From a checkpoint of a small mixture-of-experts model trained on Wikipedia.
Size: width 256, vocabulary 8192, 25.9M parameters.
Training: 320M tokens, 4879 steps.
Below are experts of layer 4 (counted from 0) of a mixture-of-experts language model. Rows are named router (the router's row for the expert), down (a neuron's output weights, with its number) and show model dimensions 192-255. Each number is 50 + 15 x the weight over its row's rms, rounded and kept within 0 to 99.
After each expert's rows: a language model's description of what the expert responds to. This comes from a sample of Wikipedia text that the model never trained on.

# expert 0
router:37 14 50 33 60 72 64 20 55 26 31 28 70 55 33 33 56 48 53 44 55 58 23 70 39 58 80 46 54 56 51 57 54 41 24 43 51 39 57 47 75 41 46 53 72 47 72 64 47 77 49 65 72 47 57 17 55 49 69 43 32 46 21 40
down0:51 40 44 57 62 47 48 81 46 62 50 62 59 51 63 53 52 33 47 56 49 35 39 77 41 91 26 58 44 50 49 47 61 17 43 41 67 37 89 48 33 71 65 63 20 43 65 34 80 42 49 51 36 20 49 36 28 48 47 38 47 55 37 39
down1:80 40 40 62 90 35 35 52 62 34 46 21 43 51 54 33 10 61 63 48 69 40 45 24 49 97 60 52 36 25 57 71 76 46 57 44 21 69 52 36 40 58 70 60 62 50 53 66 29 32 48 46 67 50 52 44 61 41 31 55 42 31 50 64
down2:75 53 56 64 50 70 31 46 43 62 41 62 61 79 21 48 37 41 56 53 33 61 53 67 52 56 36 53 25 60 57 41 60 50 30 60 44 25 62 48 57 62 60 56 85 62 69 58 59 43 60 57 49 33 18 37 55 48 38 47 66 32 55 59
down3:62 61 50 68 80 70 49 74 27 56 21 68 63 31 25 25 29 51 22 52 47 54 29 73 36 59 69 43 65 57 51 54 66 51 45 42 37 69 44 43 42 63 61 53 21 36 34 54 70 49 61 32 60 35 57 45 63 31 23 51 52 38 23 71
down4:51 92 31 39 50 41 56 53 72 26 43 38 68 35 32 45 59 33 53 41 46 51 47 66 58 26 49 46 83 63 51 73 30 37 63 40 40 19 40 42 18 48 62 63 64 49 38 71 44 15 60 59 50 37 39 68 55 47 51 66 68 70 39 63
down5:70 34 62 36 57 47 36 60 53 36 52 57 46 76 58 53 19 52 36 48 55 44 67 23 69 59 32 57 53 53 54 35 70 78 40 38 51 61 42 43 71 73 53 66 24 43 35 46 31 61 48 69 28 61 65 57 55 74 25 67 62 44 44 31
down6:63 38 62 48 52 58 53 26 50 36 46 52 70 79 55 48 71 44 44 48 73 72 55 59 47 46 56 39 31 49 83 52 73 55 35 77 70 71 44 43 20 62 48 67 70 56 51 52 73 49 64 53 44 47 84 45 42 30 26 55 60 51 70 45
down7:53 58 34 42 29 32 51 45 45 46 36 55 45 21 23 52 47 34 53 66 37 61 66 73 25 51 37 46 90 66 86 50 65 42 63 61 50 46 52 42 55 57 61 47 64 59 38 55 49 36 76 40 32 52 23 34 45 44 68 13 50 64 35 34
down8:48 58 47 49 32 64 65 51 47 26 39 25 46 52 74 48 62 50 72 35 92 49 28 60 44 47 53 44 78 72 39 43 66 63 34 54 58 71 64 61 32 46 38 28 37 41 52 54 59 61 61 72 54 59 22 55 54 23 50 37 53 54 41 72
down9:66 52 78 80 44 72 54 18 60 34 61 21 30 28 40 57 35 49 63 58 43 40 50 47 70 44 65 66 75 30 52 49 34 62 60 54 54 38 59 56 50 62 39 31 53 20 27 28 56 35 84 77 58 48 36 75 36 61 39 41 51 46 72 23
down10:32 68 46 55 37 58 52 41 58 50 63 69 32 49 56 25 31 20 45 61 43 51 51 45 38 73 61 60 30 47 15 83 51 66 65 44 56 56 62 38 57 40 73 49 59 61 30 42 39 26 67 45 63 52 56 56 56 71 75 54 71 56 46 27
down11:40 39 40 39 50 50 52 37 60 66 51 58 59 56 58 49 49 34 33 65 31 39 62 39 59 65 32 38 31 41 63 24 57 45 52 45 48 38 23 57 48 62 57 60 74 66 31 86 62 40 64 37 47 60 56 87 35 37 46 62 40 44 46 43
down12:61 70 68 65 26 59 47 80 24 32 39 62 65 70 66 54 61 54 44 48 84 48 54 70 52 51 67 46 30 37 48 46 49 52 46 43 46 28 62 34 38 71 74 34 78 40 25 43 58 71 69 80 46 43 50 54 60 86 38 29 39 57 58 50
down13:64 41 34 24 73 49 49 52 52 64 73 14 72 71 40 37 43 35 44 63 53 73 64 37 37 32 54 28 47 47 38 39 71 73 45 48 41 41 56 43 57 66 57 31 71 49 53 62 51 66 57 72 32 39 49 43 49 20 62 36 54 67 48 44
down14:22 54 71 50 52 41 72 51 77 63 65 71 44 73 07 65 68 35 61 69 40 49 72 53 47 55 57 20 38 57 29 37 44 53 74 44 18 56 52 26 36 62 53 65 45 42 51 63 28 39 35 31 71 51 46 76 44 59 67 48 57 64 55 35
down15:39 35 62 30 69 34 49 34 57 39 39 80 29 69 38 59 46 38 60 45 42 52 53 37 54 41 75 52 50 00 70 54 53 51 38 41 72 70 66 54 40 41 69 71 60 42 55 55 69 60 66 58 64 54 42 44 65 32 22 24 53 35 76 27
What it handles: Wikipedia section heading markers and heading words, such as ==, ===, Career, Legacy, plus paragraph breaks before headings.

# expert 22
router:26 25 41 40 39 33 67 46 30 51 63 39 57 87 69 72 80 59 67 37 51 43 53 70 68 50 37 46 66 49 49 62 32 36 65 45 72 65 58 45 75 46 36 40 44 24 17 56 50 34 30 44 62 76 35 51 44 17 48 53 47 46 45 27
down0:46 29 75 32 65 64 51 61 28 41 54 42 33 65 40 38 36 25 51 65 48 32 46 49 40 33 67 80 70 67 74 67 59 20 24 38 66 54 36 91 34 45 49 34 56 27 40 42 36 69 59 61 24 52 37 40 53 47 54 23 43 68 50 41
down1:57 39 47 54 37 57 81 56 63 36 18 38 67 46 68 64 36 72 63 62 44 25 51 60 66 57 62 37 40 67 69 64 25 40 48 35 37 61 55 61 78 51 78 53 80 52 70 68 54 63 51 39 37 38 49 72 47 64 53 71 16 46 58 60
down2:24 25 64 50 44 50 57 67 38 34 45 63 27 70 58 25 48 24 29 51 31 42 68 61 60 56 25 22 73 39 60 49 55 58 58 69 53 54 44 44 42 08 51 45 37 37 26 54 50 57 53 47 52 59 49 53 16 55 62 52 77 56 29 45
down3:79 68 64 49 63 67 89 46 60 39 47 63 65 52 34 58 49 59 65 49 38 55 51 55 40 48 56 64 29 68 31 47 34 35 54 39 67 34 74 28 51 37 41 68 53 75 28 48 65 29 40 32 39 55 41 33 41 51 20 74 62 53 50 67
down4:59 11 51 60 43 37 40 41 54 50 27 55 78 63 37 46 37 65 33 47 41 40 90 57 54 19 34 48 57 67 47 60 44 89 81 62 34 61 46 37 59 66 56 52 41 47 62 62 53 78 61 58 52 79 57 48 65 41 54 43 43 76 38 53
down5:61 33 23 35 58 23 36 52 40 73 48 35 58 59 28 63 64 45 78 44 47 44 44 61 74 60 36 59 57 53 99 59 43 69 42 48 36 78 78 59 52 71 60 55 69 32 63 50 37 60 30 61 36 34 55 58 41 46 40 66 56 37 65 80
down6:43 63 57 39 61 23 54 35 44 55 41 37 65 40 59 43 36 40 36 51 46 44 45 44 44 39 70 36 66 57 43 21 65 45 43 24 54 53 65 43 57 45 54 45 26 62 32 48 17 59 46 59 70 53 50 64 25 86 50 55 44 71 43 55
down7:59 65 75 65 32 55 23 65 22 48 38 56 37 33 57 43 26 71 53 46 88 28 39 53 42 64 56 71 45 56 42 37 34 30 39 36 69 56 52 49 40 21 34 53 50 38 46 42 19 70 59 64 49 55 22 60 52 51 74 77 39 55 44 45
down8:43 40 56 45 67 35 55 23 39 18 65 53 58 44 60 78 64 60 42 42 63 48 43 45 35 71 33 24 81 63 66 62 41 33 79 23 46 87 56 35 49 26 09 61 74 52 48 38 32 77 39 45 34 74 76 20 57 70 40 48 27 70 57 55
down9:46 33 62 58 54 52 61 26 35 56 61 63 59 76 68 31 59 70 52 57 56 29 46 38 36 70 57 47 52 51 49 36 41 40 38 56 63 21 27 44 39 62 66 56 41 50 29 48 38 34 57 38 33 48 52 48 57 92 50 25 47 53 54 52
down10:43 32 75 57 52 35 43 61 68 38 27 82 52 58 50 56 43 73 66 55 58 38 47 54 50 57 61 30 52 51 70 67 24 30 40 34 31 53 79 53 53 52 57 46 48 81 53 51 55 45 57 18 77 61 36 50 45 34 52 55 52 62 49 53
down11:79 49 41 61 51 58 43 31 56 72 42 16 63 74 48 32 52 45 60 52 59 88 48 47 52 58 55 40 38 38 23 50 38 66 42 53 53 57 48 76 38 36 37 36 62 53 60 39 53 37 43 99 74 24 85 37 65 75 67 82 66 72 70 46
down12:70 54 62 18 48 68 82 49 44 27 21 52 62 55 47 54 33 16 61 36 55 89 32 44 47 69 50 62 52 59 47 49 68 48 31 44 43 48 59 54 64 58 52 51 46 54 47 62 43 48 59 75 36 61 32 67 37 33 42 54 65 29 51 39
down13:13 60 57 58 47 37 42 50 35 47 45 65 43 50 19 51 40 53 58 52 67 33 47 67 46 46 70 60 63 49 66 15 75 71 41 59 66 35 50 62 52 45 54 54 59 49 70 45 49 40 28 50 36 40 63 55 49 92 67 63 45 65 48 52
down14:56 49 37 61 51 46 34 43 56 47 48 51 43 57 45 47 45 43 45 58 49 27 62 41 43 53 40 44 80 19 56 45 62 56 62 69 57 80 53 22 60 53 46 33 65 39 26 55 40 56 64 54 49 51 70 40 76 56 48 34 45 25 53 63
down15:10 49 50 58 45 57 66 66 45 54 54 40 44 53 76 62 43 33 42 53 23 73 54 44 46 89 49 62 50 43 54 37 33 42 57 60 26 48 69 46 47 53 61 69 51 44 55 57 66 65 43 46 52 46 42 89 53 68 41 30 56 46 47 53
What it handles: The, this, his and similar determiners starting noun phrases in prose, plus adjective endings in names like Islam-ic Courts.

# expert 10
router:63 62 31 53 54 24 53 45 69 81 39 38 44 54 40 29 68 23 70 41 36 41 48 37 66 29 59 50 55 73 65 69 33 58 30 53 32 53 27 68 53 77 54 64 31 26 44 30 37 62 59 53 54 46 55 55 49 41 18 26 28 14 27 48
down0:43 76 40 33 34 31 42 61 68 35 32 60 55 39 51 66 26 73 45 59 65 62 60 51 56 42 68 38 62 52 47 38 61 62 57 32 49 65 40 14 56 26 73 43 49 63 42 51 62 70 43 38 66 61 80 56 51 40 45 31 63 33 52 51
down1:76 60 47 49 46 59 47 62 24 54 40 29 71 60 34 14 55 37 66 54 53 71 75 65 50 69 53 50 50 35 47 85 77 54 65 49 63 54 65 34 17 68 58 37 63 62 32 54 46 46 31 80 42 68 50 54 52 69 36 42 69 72 16 43
down2:46 44 50 21 27 40 40 40 64 50 42 48 26 75 32 58 47 80 21 76 32 48 45 61 56 58 77 45 60 37 46 47 53 46 63 40 55 43 66 47 54 43 50 53 67 69 37 52 42 44 53 58 39 51 38 54 61 49 55 38 70 44 54 30
down3:46 41 47 60 38 63 67 44 69 47 28 43 61 66 58 71 41 36 69 36 43 73 40 61 36 12 91 65 69 17 25 70 38 51 61 34 33 30 38 66 56 52 67 61 55 41 60 54 54 58 46 40 53 59 47 44 26 42 40 38 35 66 35 58
down4:54 50 52 64 30 37 38 45 60 48 63 24 35 49 65 44 75 41 56 54 34 49 54 73 70 46 31 57 47 38 38 55 47 57 57 52 41 32 51 63 46 53 66 68 54 44 63 50 70 20 28 61 37 44 36 52 45 12 37 55 54 56 33 58
down5:89 57 49 31 44 55 21 56 25 49 07 71 68 27 40 43 52 55 64 71 38 46 35 54 52 56 69 47 43 72 48 50 41 59 22 66 43 34 45 50 70 59 49 51 24 41 38 48 57 38 41 39 46 65 55 76 53 49 49 57 31 16 42 30
down6:64 68 50 23 50 31 62 55 51 23 40 51 52 40 36 60 38 50 43 63 26 51 51 45 16 55 48 41 60 15 53 54 49 23 37 73 37 51 73 33 67 42 37 29 38 33 40 50 69 58 70 35 78 58 63 54 75 44 44 63 63 32 19 53
down7:19 33 75 36 52 39 25 25 85 50 47 73 40 26 26 20 67 42 58 77 53 78 54 62 76 58 66 41 27 49 46 67 88 49 55 43 61 53 54 64 24 26 45 39 30 71 59 51 61 53 65 67 33 70 38 40 17 58 47 59 26 66 64 34
down8:67 50 56 41 54 59 43 76 26 59 43 62 46 46 33 45 17 37 53 54 63 50 55 50 59 45 52 42 48 83 66 68 19 36 46 67 62 75 28 54 39 63 48 36 65 33 72 70 53 34 35 51 14 53 39 61 43 59 75 38 35 27 45 56
down9:71 40 55 65 44 54 29 28 47 26 47 36 44 63 53 78 56 78 39 52 57 47 16 62 35 68 44 62 35 43 45 37 29 27 48 48 57 47 71 15 57 59 47 49 62 66 58 61 45 58 95 37 39 45 35 26 49 76 49 29 47 53 34 49
down10:78 52 16 69 72 60 50 65 44 58 41 41 17 83 66 70 49 54 44 46 70 36 76 56 23 36 59 58 42 48 59 26 54 56 50 65 51 67 70 39 56 49 51 62 55 14 87 42 59 54 49 76 62 38 46 51 48 23 51 78 83 47 57 60
down11:54 52 39 50 34 44 56 79 27 48 57 59 44 53 48 65 53 22 52 40 50 76 34 64 66 65 65 27 78 71 57 62 67 62 45 65 42 59 60 55 49 50 56 65 58 44 64 51 35 41 32 52 65 63 52 48 50 55 64 49 35 45 43 50
down12:42 60 76 74 52 44 64 71 44 50 34 53 64 72 61 46 74 72 70 52 48 26 62 49 57 38 63 67 60 79 56 84 49 38 34 71 48 40 47 54 80 40 29 47 54 40 70 40 41 49 57 63 54 74 64 48 84 54 34 44 55 34 72 54
down13:58 53 51 66 37 52 56 48 33 50 45 49 50 66 51 66 31 44 51 68 64 31 19 37 51 43 36 58 36 49 54 33 32 62 66 51 34 62 16 21 33 32 31 38 66 67 59 31 49 66 13 69 45 10 65 56 60 46 67 59 47 51 44 75
down14:39 56 58 35 35 44 56 25 48 36 51 64 30 47 62 12 53 64 67 55 60 54 44 63 59 92 62 55 62 37 42 43 42 62 53 62 16 29 53 47 36 42 61 63 54 69 55 55 61 32 84 55 39 51 32 60 61 43 37 54 47 39 58 42
down15:27 89 54 39 60 52 56 64 66 48 57 57 64 47 54 52 51 33 65 58 52 64 50 47 46 38 49 66 35 73 31 45 56 26 37 57 53 29 24 46 42 45 59 14 32 55 60 26 71 59 49 32 52 52 57 51 68 59 30 46 51 50 30 28
What it handles: First piece of a word after a preposition or article, such as prefixes con, de, pre, inter, or capital initials like O-cean.

# expert 5
router:50 52 42 70 51 47 41 56 61 54 85 56 60 61 66 57 60 42 41 43 64 49 65 34 71 47 34 38 43 33 51 78 58 51 52 36 54 64 39 51 44 48 26 62 77 28 50 59 45 35 32 54 65 39 31 32 42 26 49 57 37 34 54 66
down0:33 43 50 38 46 39 34 71 52 66 51 36 54 54 46 28 32 47 70 69 60 25 43 57 50 34 36 29 20 14 54 50 44 27 55 36 43 38 60 64 73 47 43 41 42 48 71 36 27 74 53 44 39 95 55 37 65 54 64 45 29 63 56 60
down1:32 35 62 58 58 33 38 38 69 51 69 77 43 57 49 69 84 39 43 38 43 31 57 48 87 64 49 52 33 49 41 61 38 44 64 40 63 67 57 55 51 41 28 42 52 36 42 58 68 47 57 37 63 31 62 42 17 25 33 01 35 44 41 70
down2:56 45 47 79 55 45 57 49 81 49 65 27 61 40 44 43 36 54 61 52 62 57 42 62 35 46 41 00 37 38 45 51 26 53 33 45 25 50 38 36 48 34 33 59 53 55 40 57 50 45 26 51 64 51 49 70 22 29 42 50 69 34 40 60
down3:56 49 53 57 40 73 59 54 67 48 35 56 43 39 67 63 40 48 65 60 52 58 51 59 26 23 68 51 23 25 77 50 49 43 69 49 59 62 69 45 47 68 61 26 31 65 55 52 31 77 74 72 54 45 46 56 25 24 32 54 50 39 30 54
down4:49 57 57 51 49 56 83 46 63 35 66 34 74 33 40 42 50 34 37 68 18 46 28 66 32 65 66 44 61 59 57 24 43 55 70 43 67 51 50 37 57 53 45 23 52 46 59 38 53 34 47 38 59 28 63 28 44 65 59 51 77 55 60 45
down5:44 54 38 38 44 28 59 38 35 35 42 35 58 30 51 55 56 58 34 38 22 58 53 66 49 45 63 64 48 60 46 30 59 62 55 35 65 52 64 58 77 53 63 36 59 25 73 41 41 57 59 55 38 33 36 61 60 33 37 65 68 34 54 73
down6:35 63 15 50 26 23 42 72 46 21 48 49 53 44 65 58 62 51 55 41 52 92 77 69 59 60 41 42 56 20 32 53 78 55 32 25 47 64 62 57 52 44 48 55 54 41 45 59 51 59 60 25 63 42 33 48 32 41 47 39 53 47 38 64
down7:18 36 30 54 61 47 54 57 55 63 67 56 50 68 76 61 66 73 56 83 70 48 42 46 63 54 51 48 49 37 51 65 33 64 74 31 59 67 71 58 56 45 49 31 69 36 46 47 63 19 47 59 49 45 55 42 42 51 50 33 67 64 74 34
down8:67 71 79 51 40 20 81 31 40 51 20 54 39 73 63 57 45 62 37 14 43 44 42 54 58 42 53 66 55 51 61 27 45 38 50 62 41 40 35 52 45 54 62 44 44 65 52 78 64 39 50 40 35 52 46 49 38 53 52 54 50 51 53 35
down9:72 40 56 65 56 43 51 55 38 31 48 60 27 41 49 85 43 55 45 55 26 77 39 57 60 49 40 45 41 34 41 76 55 39 48 62 54 29 39 49 58 36 82 51 60 54 60 54 64 48 71 44 53 75 62 39 23 33 46 32 57 35 48 32
down10:40 47 24 67 56 67 45 44 59 44 34 42 59 41 43 56 37 56 58 57 64 62 35 59 40 66 42 69 25 54 56 49 29 60 55 36 76 54 52 35 24 31 27 66 32 80 52 52 37 68 27 52 43 61 63 59 72 42 58 76 20 48 37 72
down11:41 54 38 28 19 56 35 68 26 55 29 58 74 54 65 50 47 49 45 43 48 73 29 71 42 45 47 40 44 47 26 65 26 68 63 25 62 41 55 58 65 47 61 60 44 53 33 48 44 20 37 55 36 68 54 60 40 27 53 62 35 36 42 34
down12:66 40 60 37 51 37 54 43 62 55 69 54 54 44 28 56 59 45 70 41 46 27 30 59 45 65 70 65 42 91 45 60 53 53 53 53 69 42 45 47 70 70 53 36 62 52 38 61 46 43 38 32 52 46 57 56 49 69 41 58 41 50 52 63
down13:45 40 38 34 52 81 21 80 52 74 34 38 44 40 23 70 61 32 54 64 26 50 49 59 44 17 40 72 41 42 64 49 43 17 37 30 73 24 55 54 77 72 74 65 73 26 61 61 36 61 49 47 43 68 51 56 51 58 41 59 38 59 59 40
down14:60 57 48 74 58 49 80 40 60 24 65 44 73 72 80 70 55 38 26 59 72 65 70 52 53 40 57 38 47 49 34 55 24 47 65 69 55 63 48 21 30 35 42 61 62 62 49 74 57 31 76 41 39 66 43 39 31 35 47 71 49 45 43 58
down15:34 73 30 24 56 66 52 69 50 34 43 48 61 63 60 29 45 76 62 57 48 32 37 43 52 52 69 47 12 61 40 52 54 50 48 83 58 75 51 53 48 53 57 57 27 41 36 18 55 50 69 63 36 60 70 69 70 70 58 59 35 52 45 74
What it handles: Prepositions and conjunctions following a noun or verb in running prose, such as in, from, by the, of, and.

# expert 12
router:31 64 73 65 51 36 31 70 35 60 52 25 21 73 49 43 55 47 68 33 51 47 43 59 50 35 30 49 40 75 49 50 54 42 31 71 66 27 34 27 32 56 86 38 35 60 50 48 34 56 78 30 35 65 62 58 63 43 23 45 47 62 74 55
down0:49 34 54 57 72 54 43 24 39 63 80 31 36 35 46 31 50 58 44 66 64 55 29 35 56 14 29 50 32 36 66 67 36 52 46 58 34 58 02 38 44 46 36 49 61 58 45 68 54 57 37 48 47 64 38 78 48 44 44 39 49 48 52 43
down1:48 48 55 53 28 63 46 33 66 74 46 37 35 49 42 46 42 62 60 60 41 40 56 63 61 50 55 58 65 20 20 71 17 61 49 56 43 38 25 31 48 46 65 63 40 31 51 34 48 48 65 77 66 49 55 63 50 30 14 37 48 40 66 64
down2:54 40 39 57 60 81 46 46 31 44 69 59 60 37 55 61 41 31 39 61 37 54 51 86 57 47 16 38 70 65 50 52 22 40 33 47 48 49 52 41 44 68 70 50 50 46 56 57 54 64 36 40 33 45 35 48 64 46 59 41 55 60 46 71
down3:75 47 49 35 78 33 36 54 56 87 34 49 41 53 80 46 63 46 54 52 72 44 33 45 36 40 42 42 49 51 54 31 67 30 37 42 75 57 41 42 38 62 44 38 56 27 29 57 50 62 24 44 56 67 44 48 41 52 37 49 51 60 65 58
down4:74 31 34 30 70 50 61 56 59 43 42 38 78 58 51 48 26 43 54 73 50 42 63 46 65 53 52 63 64 60 53 35 79 56 66 59 29 42 44 52 34 54 52 28 33 49 48 85 32 39 78 64 54 53 43 41 49 46 36 47 72 14 80 41
down5:29 47 37 34 51 37 63 40 69 67 59 75 67 55 30 74 29 60 45 59 74 29 56 79 42 61 59 46 77 55 33 67 56 30 54 50 51 40 80 44 51 42 51 71 50 38 66 75 59 42 44 55 66 43 40 26 27 55 61 57 73 47 49 46
down6:51 68 42 56 62 70 56 54 50 19 45 48 06 38 43 58 30 58 59 66 39 56 39 45 51 48 72 35 43 70 75 40 51 64 72 72 30 36 59 55 37 50 55 24 60 27 91 37 53 59 51 70 55 44 33 59 35 39 60 56 59 37 34 26
down7:58 73 38 30 54 76 57 37 60 60 54 36 53 69 48 58 56 69 72 45 74 43 40 57 33 59 60 43 42 28 45 53 63 64 52 49 70 07 47 28 41 33 44 52 49 60 52 57 56 59 63 44 40 74 37 63 43 57 27 53 49 40 53 57
down8:73 59 55 57 41 64 80 55 71 44 56 62 72 53 52 50 40 44 65 58 38 46 40 41 50 44 77 52 71 29 60 60 82 34 37 50 54 39 44 58 09 47 69 42 51 59 76 50 63 70 53 64 49 52 52 21 59 52 35 60 20 33 67 62
down9:54 55 73 44 65 49 80 36 64 62 57 69 52 24 38 59 29 05 36 41 64 57 64 57 31 54 33 27 44 44 60 61 44 56 59 52 55 28 62 53 43 20 39 78 78 31 40 56 44 47 32 48 41 79 46 48 55 58 65 64 37 43 58 67
down10:59 59 64 34 34 83 25 26 57 80 54 53 51 66 58 55 63 38 27 36 54 48 54 41 58 48 27 52 23 59 31 50 70 68 63 37 43 50 27 70 59 61 50 46 51 42 41 75 44 37 63 79 34 39 42 41 68 48 60 88 25 51 55 68
down11:40 53 60 32 29 44 53 50 43 51 43 07 44 74 40 50 22 58 38 55 62 37 53 64 80 58 47 65 40 41 57 33 59 39 43 51 69 52 69 38 43 40 46 34 28 57 55 30 33 33 49 30 49 49 75 59 48 35 61 46 85 36 64 47
down12:61 36 52 68 19 37 33 62 36 30 38 40 85 55 47 36 42 56 48 34 50 53 58 51 39 56 71 54 62 38 60 39 45 72 26 42 53 34 72 56 24 83 50 36 67 52 52 63 56 24 69 54 24 47 28 42 63 38 50 59 43 71 21 52
down13:38 54 73 57 52 69 50 15 28 61 78 43 43 72 52 55 44 40 61 54 30 21 55 67 77 43 78 32 55 39 58 76 55 44 26 42 60 55 55 46 35 32 53 47 41 41 42 71 47 44 41 31 27 45 37 26 54 20 44 61 59 53 33 11
down14:16 53 36 57 77 77 20 28 34 50 28 53 51 59 70 42 47 60 42 54 63 37 36 29 41 52 65 35 41 54 75 43 52 53 57 48 78 56 59 47 53 76 91 84 28 46 67 30 35 53 28 39 59 57 28 43 48 72 28 53 41 47 42 56
down15:62 56 79 55 61 41 35 60 47 39 23 57 64 58 24 30 70 40 46 32 45 64 33 21 49 33 54 55 43 45 43 52 65 60 68 50 50 62 62 48 44 35 47 57 25 61 47 57 69 75 47 66 66 40 76 57 53 32 79 56 35 34 71 48
What it handles: Word pieces of Polish, Czech, German and Ukrainian names with diacritics or consonant clusters, such as ö, ł, Sch, zy, ks in Oleksandr.

# expert 27
router:59 35 36 40 49 52 61 79 73 65 43 69 56 56 91 90 41 38 53 69 63 71 57 49 60 74 49 72 74 34 25 89 34 54 40 51 45 65 48 40 56 33 48 80 15 69 50 48 81 54 64 44 40 63 71 74 11 08 62 45 39 46 33 30
down0:55 45 41 45 38 64 64 75 34 35 40 74 29 54 34 33 49 54 48 37 56 62 41 50 56 41 35 35 24 23 76 49 84 66 46 45 64 42 58 76 43 44 61 43 63 58 34 20 26 68 48 65 48 25 29 51 15 71 56 42 36 69 59 58
down1:56 31 18 57 32 47 63 70 46 69 76 35 46 60 58 60 45 38 49 45 59 42 52 44 37 65 12 49 48 62 60 59 61 57 71 41 67 76 58 52 57 85 38 23 67 53 64 34 32 18 48 29 45 44 47 70 42 62 50 43 44 30 33 55
down2:73 65 50 30 68 40 51 43 35 57 50 67 79 54 77 62 44 69 45 43 58 47 61 39 57 46 40 71 47 46 47 40 36 67 68 53 54 61 27 21 36 44 38 70 42 58 61 51 47 45 51 61 48 71 73 66 58 51 45 72 56 82 55 57
down3:36 60 67 48 47 59 24 41 48 51 50 47 43 58 41 61 60 39 52 55 62 51 49 65 59 52 54 88 25 80 61 51 21 26 36 71 48 53 58 47 47 37 24 49 39 27 67 57 36 00 45 43 50 33 23 39 63 42 64 58 47 43 52 57
down4:68 53 14 74 22 64 38 53 46 71 58 35 55 39 54 52 42 42 67 36 33 48 51 54 42 60 72 34 56 40 30 39 42 52 37 37 64 59 76 49 46 50 73 70 38 64 72 66 65 47 64 44 75 54 49 66 53 51 45 52 46 50 41 31
down5:47 60 64 50 25 20 67 47 55 42 54 62 47 53 67 48 35 40 51 61 74 39 36 59 26 58 67 55 52 47 60 52 60 30 51 16 46 52 24 72 35 48 73 41 31 57 48 08 78 31 70 59 26 38 64 47 78 55 40 39 47 26 25 48
down6:36 55 30 45 43 51 36 34 56 53 66 44 54 45 63 95 43 29 35 37 35 56 51 54 60 43 58 37 61 41 43 33 33 37 41 45 30 17 70 41 74 28 61 42 49 59 24 60 53 56 72 28 65 69 44 51 51 55 54 27 42 50 49 71
down7:48 69 32 41 41 54 43 41 41 54 60 31 62 65 41 87 39 51 59 66 67 55 85 77 49 59 83 45 34 48 54 59 50 31 50 75 65 58 27 57 73 22 50 67 72 45 50 71 49 42 43 73 78 54 51 40 52 38 53 55 41 27 40 47
down8:29 78 38 51 55 31 27 32 37 21 34 43 37 55 75 66 75 58 68 52 37 52 44 50 47 48 57 33 35 49 54 46 49 51 77 31 77 40 36 53 74 40 49 26 72 52 46 56 36 55 66 65 57 64 52 30 68 73 51 43 34 52 57 12
down9:33 55 46 44 50 99 36 57 47 61 42 67 38 66 35 56 40 72 62 57 50 48 53 29 28 45 50 43 52 41 72 47 43 48 43 28 48 42 55 47 49 50 36 57 38 55 31 63 37 40 23 44 46 26 45 77 61 38 59 62 41 47 46 45
down10:35 47 51 64 51 72 65 38 72 30 57 45 33 57 80 56 41 34 43 85 43 44 68 68 65 43 70 56 53 59 49 53 43 35 59 39 49 63 55 32 33 69 31 31 10 81 54 64 48 44 47 56 54 66 44 41 37 34 60 53 23 57 27 25
down11:52 44 54 29 51 47 52 51 46 37 54 74 54 23 25 53 43 59 22 32 26 40 63 66 82 64 61 61 54 52 12 40 63 57 42 64 46 77 46 42 65 55 61 54 60 43 66 20 35 48 40 22 39 44 67 61 51 69 51 55 43 37 31 60
down12:46 51 48 80 43 52 43 32 59 70 36 60 57 83 52 57 65 36 55 41 76 47 26 46 16 73 66 49 73 47 61 55 79 72 58 66 39 36 46 42 44 53 59 46 32 58 75 52 64 41 36 53 37 49 57 42 53 65 63 51 55 39 46 46
down13:50 51 73 70 54 52 26 41 84 54 59 58 53 43 34 44 45 58 55 72 63 39 57 33 37 19 46 62 30 42 29 51 36 45 56 52 13 46 76 36 45 39 63 38 55 21 38 52 99 47 68 57 64 46 59 62 45 66 80 55 71 48 68 59
down14:68 42 62 64 41 23 64 60 63 62 41 47 51 30 19 52 44 46 48 60 57 44 59 54 55 69 41 58 45 46 57 50 43 73 32 52 63 44 49 68 44 48 35 39 37 65 56 43 28 39 50 56 42 52 97 54 69 39 73 76 43 48 76 50
down15:48 69 54 45 49 43 11 15 48 57 65 60 56 58 43 32 35 42 39 40 06 39 41 61 45 41 65 39 57 37 45 30 42 38 40 55 18 65 32 58 68 53 79 21 73 53 40 67 48 72 37 38 48 64 54 69 45 38 57 64 51 43 54 67
What it handles: Linking verbs and function words in descriptive prose, such as is, was, were, to be, has, and, to.